config.yaml
num_hidden_layers: 15
hidden_size: 192
n_experts: 192
experts_per_token: 6
d_expert: 48
d_shared_expert: 0
hidden_act: "swiglu"
moe_layers: [0, 1, 2, 3, 4, 5, 6, 7, 8, 9, 10, 11, 12, 13, 14]
router_score: "softmax"
normalize_top_k: true
routed_scale: 1.0
balance_loss: 0.000102
balance_bias: true
router_z_loss: 0.001
init_std_router: 0.0249
lr_router: 0.00128
vocab_size: 5428
norm: "rmsnorm"
norm_eps: 1e-06
tie_word_embeddings: false
optimizer: "muon_variant"
learning_rate: 0.00712
beta1: 0.9
batch_tokens: [32768, 65536, 98304]
max_seq_len: 2048
train_tokens: 477300000
max_steps: 7578
dataset: "wikipedia_en"
Below are experts of layer 11 (counted from 0) of a mixture-of-experts language model. Rows are named router (the router's row for the expert), gate (a neuron's input weights, with its number), up (a neuron's input weights, with its number) and show model dimensions 128-191. Each number is 128 + 24 x the weight over its row's rms, rounded and kept within 0 to 255.
After each expert's rows: a language model's description of what the expert responds to. This comes from a sample of Wikipedia text that the model never trained on.

# expert 12
router [154 128 147 121 129  94 103 140  92 151 127 159 149 161 151 128 115 108 150 153 134 138 154 125 131 112 144 103 140 143 133 101  88  81 172 165  94 121 119 153 140 148 117 103  91 107 108 108 147  98  87 139 110 142 156 122 166 109 153 126 124 120  88 183]
gate0 [112 100 142 146 100  85 158 131 130 134 175 109 129 114 173 104 141 116 164 137 135 108 144 136 145 122 117 120 145 156 142  68 104 131 153 168 153 124 153  95  97 140 113 147 161 120 107  99 130 165 100 126 132 130 104 107  90 120 138  83 170 127 124  58]
up0 [110 108 145 157  99 109 189 117 119  87 136 123 113  88 152 112 102 156 106 144 122 134 116 164 111 117 107 133 121 151 157  74 105 183 124 136 172 130 129  91 126 161 149 144 131 121 138 119 161 144 142 127 161 156  96 119  92 125 127 112 147 140 158 142]
First pieces of words inside quoted or listed titles of songs, films and books, such as Sc in Crime Scene, Up, Ab.

# expert 9
router [162 158 133 128 118  74 149 145 112 167 138 154 145 133  84 102 146  72 128 153 132 150 138 112 135  86 140 111 187 151 122 130  92 123 144 125 107 124  66 131 137 117 126  92 136 102 134 121 110 120 112 191 126 141 152 111 136  77 121 141 153  94 121 133]
gate0 [127 127 120 126 137 177 118 117 115 111 133 126 123 136 109  86 142 107 115 167 160 111 153 143 136 102  90 109  75 155 172 143  95  90 138 141 148 145 112 182  82 127 136 126 144 156 137 128 124 143 168 120  90 109 147 133 142 133 134 149 125 127 120 139]
up0 [118 146 151 134 129 104 158 107 129 118 138 127 144  99 146 139 116 172 127 101 115 157 140 145 104 179 129 108 127 104 130  88 169 167 116 129 135 139 105  82 160 149  85  83  60 114 117 145 108 119  86  88 150 131 134 134 101 119 134  90 160 137 150 100]
Brackets, commas and symbols in SMILES codes and gene alias lists, plus words like include, using, by, of in ordinary prose.

# expert 8
router [170 127 111 152 119  88 130 164 121 165  60 126 148 181 150 126 124 113 153 196  96 146 160 115 155 140 181 126 143 149 129 111 125 107 120 129  74  98 106 117 153 162 140 122  87 128 109  80 100 117 115 138 142 147 164 116 181 111 120 143 140 120 120 149]
gate0 [118 119 172 100 103  80 101 156 172 131  95 113 115 161 133 118 105 129  74  86 110 157 151 121 128 122 115 137 105 124 122 104 100 137 157 100 139 172 121 144 101 157 151 148  75 137 154  78 152  94 134 128 143 110 169 111 154 135  98 149 146  63 122 131]
up0 [125  80 120 120 120 118 177 124 110 130 153 168 121  82 111 168 119 130 189 169 115 117 114 130  98 132 141 122 161 117 141 159 157 100 127 189 117 103 181  70 154 118 120 110 118 155  90 179 139 179 131 120 110  99  70 117 122 128 122 119 140 148 122 137]
First pieces of country, nationality and place names, such as Turk, Slov, Viet, Ar in Syrian Armed Forces, Med.

# expert 29
router [137 140 142 155  84  96 130 119 133 137 139 122 147 154 112 132 152 106 132 182 136 132 136 137 148  92 145  88 138 164 128 112 111  94 135 151 133 123 138 125 141 154 141 105 115  94 115  81 115 132 109 150 164 143 158 129 143 106 134 112 119  96 114 150]
gate0 [144 121 159 124 147 161 140 158  68 116 148 125  95  98 132 115 163  49 124 132 144 132 112 147 132 124  93 113 152 121 120  93 142 135 150 128 134 161 131 155 135 129 157 147 115 112 131 108 130 136 127 123  77 171 159 110 104 162 157 139 135 127 170 134]
up0 [125  93  85 138 107  97 109 126 116 126 140 136 139 113 177 131 124 158 141 115 135 138 127  85 137 104 149 164 144 126 152 146 146 146 134 122 108  82 128 100 156 127 119  71 147 134  97 183 126 118 147 129 136 100 103 138 138  84 143 129 100 104 140 131]
Last digits or letters of model numbers, catalogue codes, acronyms and capitalized names, as in F-111A, H383, COPEC, Records, Foundation.

# expert 2
router [122 157 144 135 101  85  88 112 117 125 124 131 150 171 102 113 129 120 124 177 102 122 116  94 159  91 146  97 144 176 164 120 103 114 151 155  99 139 115 117 144 154 127 102 138 120 118 127  81 129 131 162 158 130 113 127 160  94 169 158 106  96 105 146]
gate0 [ 99 161 126 108 124  78  97 117 136 163 122 150 111 135 128 148 178  73 101 140 125 178 122 121  70 103 132 161 148 171 107 107 154 118 146 100 137 121 159 134  93 143  98 119 128 127  90 131 121 106 125 112 135 184 123 144 104  96 137 135 150  97  95 128]
up0 [154 136 131 103 109 122 140 133 130 123 121 153 161 175 136 133  84 153 133 111 100 105 212  92 157 137 141 121 123  75 152 140 102 101 126 156 107 128  99 144 118 112 118 134 153 111 160 120 112 130 137 141 143 112 155  86 176 141 128 150  89 156 155 145]
Separators between entries in lists, tables and infoboxes, such as pipes, semicolons, colons after field labels, list dashes and commas.

# expert 32
router [133 149 150 141 108 102 103 112  83 121 116 130 184 155 114 122 122  81 146 150 118 126 147 121 166 118 133 127 155 167 161  96 113 100 129 154 126 126 110 104 125 142 138 117  93 116  95 121 118 115 126 198 145 152 170 124 177  94 138 147  96  98 131 137]
gate0 [131 119  86 121 141 109  59 141 117 159 117 129 120 114 151 118 119 117 162 107 146 151 142 131 111 127 152 183 112 120 154 115 131 143 138 116 106 125 106 103 117 102 117 105  90 119 157  64 112 138 140 132  95 148 136 141 131 153 117 104 134 113  59 111]
up0 [124 114  95 126 126 108  98 129 129 144 129  86  92  96 135 130 104 107 172 123 151 143 157 130  83 115 162 175 114 110 174 146 145 142 130 119 106 134 101  86 107 113 117 101  89 130 180  80 107 111 132 142  81 129 117 152 138 146  86 111 149 109  96 141]
Prepositions and months introducing dates, and the digits of day and year numbers, e.g. on August 16, In, During, until, December 2-2.

# expert 0
router [137 126 145 159  94 111 114 154  98 148  75 152 146 156 145 127 165 119 170 153  85 147 137  77 173  70 165 140 135 151 155 120 102 119 132 183 117 106  87 106 147 156 133  92 137  97  85  86 139 140 112 172 121 118 142 104 122 131 129 142 152 112 140 136]
gate0 [107 140 116 108 121 153 144 139 152  79 148 118 126 139 144 152 157 117 130 116  94 156 129 128  84 137 162 153 132 162 160 145 138 142 168 130 113 143 109 122 158  86 146 125 128 110 131 142  94 104 142 143 139 144  94 133 140 149 112 150 151  90 131 133]
up0 [173 133 148 127 120 165 144  97 147  94 183 124 125 165 155 123 113 111 179 137 109 121 135 155 139 141 152 157 107 131 143 156 141 139  94 105 156 145 108 106 105 104 114 153 112 139 156  86 116 121 134 153 131 110 113 170 116 103 121 116 164 148 130 146]
Word pieces in geographic, national and ethnic names in country, population and location text, such as United Arab Emirates, Greater India, Assam.

# expert 28
router [145 158 130 170 112 105 102 126 126 173 141 146 151 155 113 138 135  73 163 148 128 139 133  90 116 105 130 118 160 180 185 126 106  70 135 141 108 115  87 138 161 132 161  93  92 114 147 104 115 121 139 195 143 160 116 132 148 121 144 135 126 116 117 149]
gate0 [146 137 101 107 140 166 121 142 120 124  86 128 138 125 127 137 104 124 114 114 118 129 103 128 133 119 165 119 126 126 124 146 140 102 159 110 111 101 114 165 124 151 170 108  88  58 147 126  75 119 130 106 118 107  96 107 120 103 103 141 136 163 118 142]
up0 [106 126 163 168 118 108 111 127 114 102 166 140 141 145 126 125 166 151 124 170 147 111 132 110 172 137  90 112 134 131 116 132 121 147  79 145 136 127 115  90 136 135  63 109 153 182  96 156 184 131  82 132 131 129 154 141 138 181 123 117 127 100 123 103]
Verbs and verb endings after a subject in prose, especially reporting verbs like noted, stated, said, wrote, plus -ing/-ed suffixes.

# expert 24
router [146 130 165 157 115 120  98 139 127 143 101 115 125 170 138 115 147  81 133 112 109 121 135 130 156 125 136 109 147 169 127 112 105 100 164 167 131  96 129 165 116 140 127 127 114  99 125 152  85 114 110 130 138 157 141 109 153 101 132 134 104 129  94 119]
gate0 [108  89 118 122 120  90  84 143 126 138 196 128 138 148 138  85 153 130 121 123 148 106 118 131 115 108 112 101 123 123 117 161 131 166 172 151 130  98 102 138 140 171 150 105 147 105 147 117  94 125 145 119 123 150  97 113 125 134 148  78  82 143 121  77]
up0 [ 89 161 119 120 101 128  90 158 121 150 109 126 141 171 115 130  92 138 141 142 144 154 129 118 131 100 169  76 133 110 102 111 124 153  84 149 124 124 131 125 138 137 172 117 131  87 148 114  96 128 138 154 138 129 125 176 130 158 134 101  84 140 121 128]
Single initial letters, especially F, P, D, W, that begin a word after a bracket, pipe or line break, as in Fox, Friday, Finals.

# expert 43
router [130 138 156 131  97 109 102 140 101 173 110 136 123 155 133 134 159  83 147 146 139 115 151 109 115 101 155  98 148 152 127  95 119 117 157 163 137 108 123 162 149 132 124 113 104 112 110 120 115 125  90 136 143 155 159  88 112  86 138 160  75 114 114 163]
gate0 [144 143 109 170 131  95 149  96 124 135 134 162 113 116 101 131 123 151  81  91 164 118 106 123  95 111 113 165 124 160 135 106 142 106  97 140 118 127 144 152 131 163 125 140 128 121 104 153 124 157  94 142 122 134 125 130 119 130 108  75 115 111 155 156]
up0 [ 77 158 102 159 108 152 134 132 124 160  96  88 100 124 169 172 135 128  84  87 120 100 137  98 125 116 121 125 129 103 155 154 159 177 165 126 156 146 125 107 149 102 119 131 110 132 100 137 134 176 124 153 110 133 154  81 139 131 120 119 143 170  98 130]
Word-initial consonant pieces like h, fl, br, tr, sh starting ordinary nouns, as in hole, hills, bracing, trousers.

# expert 51
router [138 155 123 132  98 123 140 162 134 116  72 145 148 133 125 115 140  92 129 169 115 144 130 107 135 109 182 110 152 163 121 102  92  93 136 146 132 132 132 161 152 129 143 125 102 111 125 134 121 116 119 178 182 152 140  87 142  78 136 129 119 113 121 148]
gate0 [142 102 113 149 132 136 116 116 129  92 125 107 177 103 125 114 121 101 101 104 161 118 142  97 122 127 125 118 160 143 103 111 146 111  90  88 120 155 138 142 152 122 136 140 128 148 107 118 161 138 209 102 121 122 116 101 101  92  96 110 142 162 121 157]
up0 [156 111 142 149 145 137 129  90 135 100 148  95 121 122 154 124 112 166 112  74 126 126 126 117 124 144 132 186 127 130 120 159 160 132  99 147 126 161 131 117 155 135 108 141  89 151 109 136 139 161 169  91 118 111 103 107 104  69 107 115 125 104 104 127]
First digits of counts, prices and statistics in infoboxes and tables, often after $ or £, such as '3'93 killed, '5',878.

# expert 23
router [165 158 135 162 111 106 118 148  87 175 107 131 163 137 144 119 131  91 142 155 105 134 155  86 141  92 150  99 146 152 168 101  93 115 137 142 142 125 123 132 170 121 162  86 128  85 116  97 102 116 117 198 148 176 141  97 145 120 168 160 112  96 103 132]
gate0 [ 94  99 145 110 152 145 138 131  80 115 125 126 141  91 109 115 127 140 146 136  93 186 138  73 156 129 101 135 142 125 141 146 143 137 148 125  84 142 140 129 128 122 180 117 124  95 163 148 105 160  96 116 104 164 119 140 122 147 183 145 120 159 161 127]
up0 [129 117 157 125 143 132 105 112 110 126 160 137 117 133 113 142 157 122 117 108 118 127 104 145 120 127 155  98 101 145 135 127 128 104 167 158 129 120 126 158 160 214 145 127  81 147  82 114 148 166 153  98 157 125 131 135 103 115 122 108 162 127 154 157]
Modal verbs, to, and, so and similar connectives in expository sentences, usually followed by be, been, have or not.

# expert 25
router [141 131 171 128 103 121 123 142  98 142 103 164 128 165 114 106 155  84 136 158 126 131 153 140 171 110 163 125 164 142 136 114 113 123 154 113  91  95 109 133 123 122 133 151 138 113  89 125 102 139  98 194 170 117 164  91 129 116 132 118 116 112  94 126]
gate0 [170 146 130 112 141 171 138 118 159 168 136 114 146 103 114 101 135 160 128 151 131 116 156 139 143 115 143 148 105 121  94 140  99 170  85 128 124 104  94 135 129 137 140 137 145 118 100 132 150 138 133 152 153 137 111  76 118 177 119  97 130 133  88 129]
up0 [162 133 112 137 177 120 103 175 140  93 133 137 122 164 130 147  88 112 158 136 137 139 147 100 123 183 155 121 110 110 131 148 150 128 121 117 127 178 141 118 140 104 122 121 119 146 169 122 140  79 153 111 140 145 146 162 124  75 136 142 108 122 187 127]
Digits inside years and stats in tables and lists, such as the 9 in 1999, the 1 in 131, or the space before a score.

# expert 11
router [166 156 126 140 126  99 121 137 110 131  94 170 164 149 118 140 146 117 154 138 103 161 147 130 163 116 135 100 128 155 150 128  96 110 145 203 118 117 113 137 129 138 160 103  81 137 118 126 127 138 136 194 117 131 131 128 125 129 176 159  93 120 100 138]
gate0 [197 147 109 127 166  97 151 108 172 121 113 129 104  93 163 109 100 140 143 160 125 127 153 124 126 141 104 125 123 121 148 140 142 148 139 143  76  87 114  79 126 119 123 105 131 112  94 130 138  73 137 130 143 115 123 137 105 140 179 147 140 149 142  98]
up0 [152 142 124 147 136 118 121  92 116 123 114  90 170  79  95 117 120 142 147 125 133  98 176 111 105 138 135 138 101 128 148 121 136 119 115 154  53 108 123  89 132 105 122  72 117 132 103 116 127  95 161 142 130 100 110 137 122 131 124 160 127 164  90 131]
Action verbs, often right after to or he, telling what a person did or went on to do: moved, took, returned, joined, signed.

# expert 48
router [127 155 153 143 102 112 133 115  86 133 139 127 139 112 168 137 140 117 133 123 111 149 147 113 156  92 197 114 132 164 161  95  78 113 114 187 140 114  99 143 145 119 150 123  94  91  96  81 116 115  94 142 168 149 150 101 156 136 118 137 134 111 123 132]
gate0 [157  97 110 133 172 130  93 146  82 147 125 129 145 104 174 150 151 146 105 155  94 165 155 135 123 123 136 127 123 174 121 155  94  82 146 191 133 111 128 109  93 105 146 156 118 141  94 111 136 115  95 113 165 168 137 115 164 133 136  81 121 133 140 116]
up0 [132 169 164 137 132 105 145 116 145 133 125 130 118 135 102 117  70 120 145 135 148  88 110 157 160 147 104 147 136 118 172  96 147 145 109  90 116 161 134 150 158 168 106  96 119 104 143 153 147 140 152 134  80 102 115 136  92 110 112 143 130  88 111 156]
Inner word pieces of organization names, compound words and foreign names, such as editor-in-chief, Co-founding, Comunista, Legislative.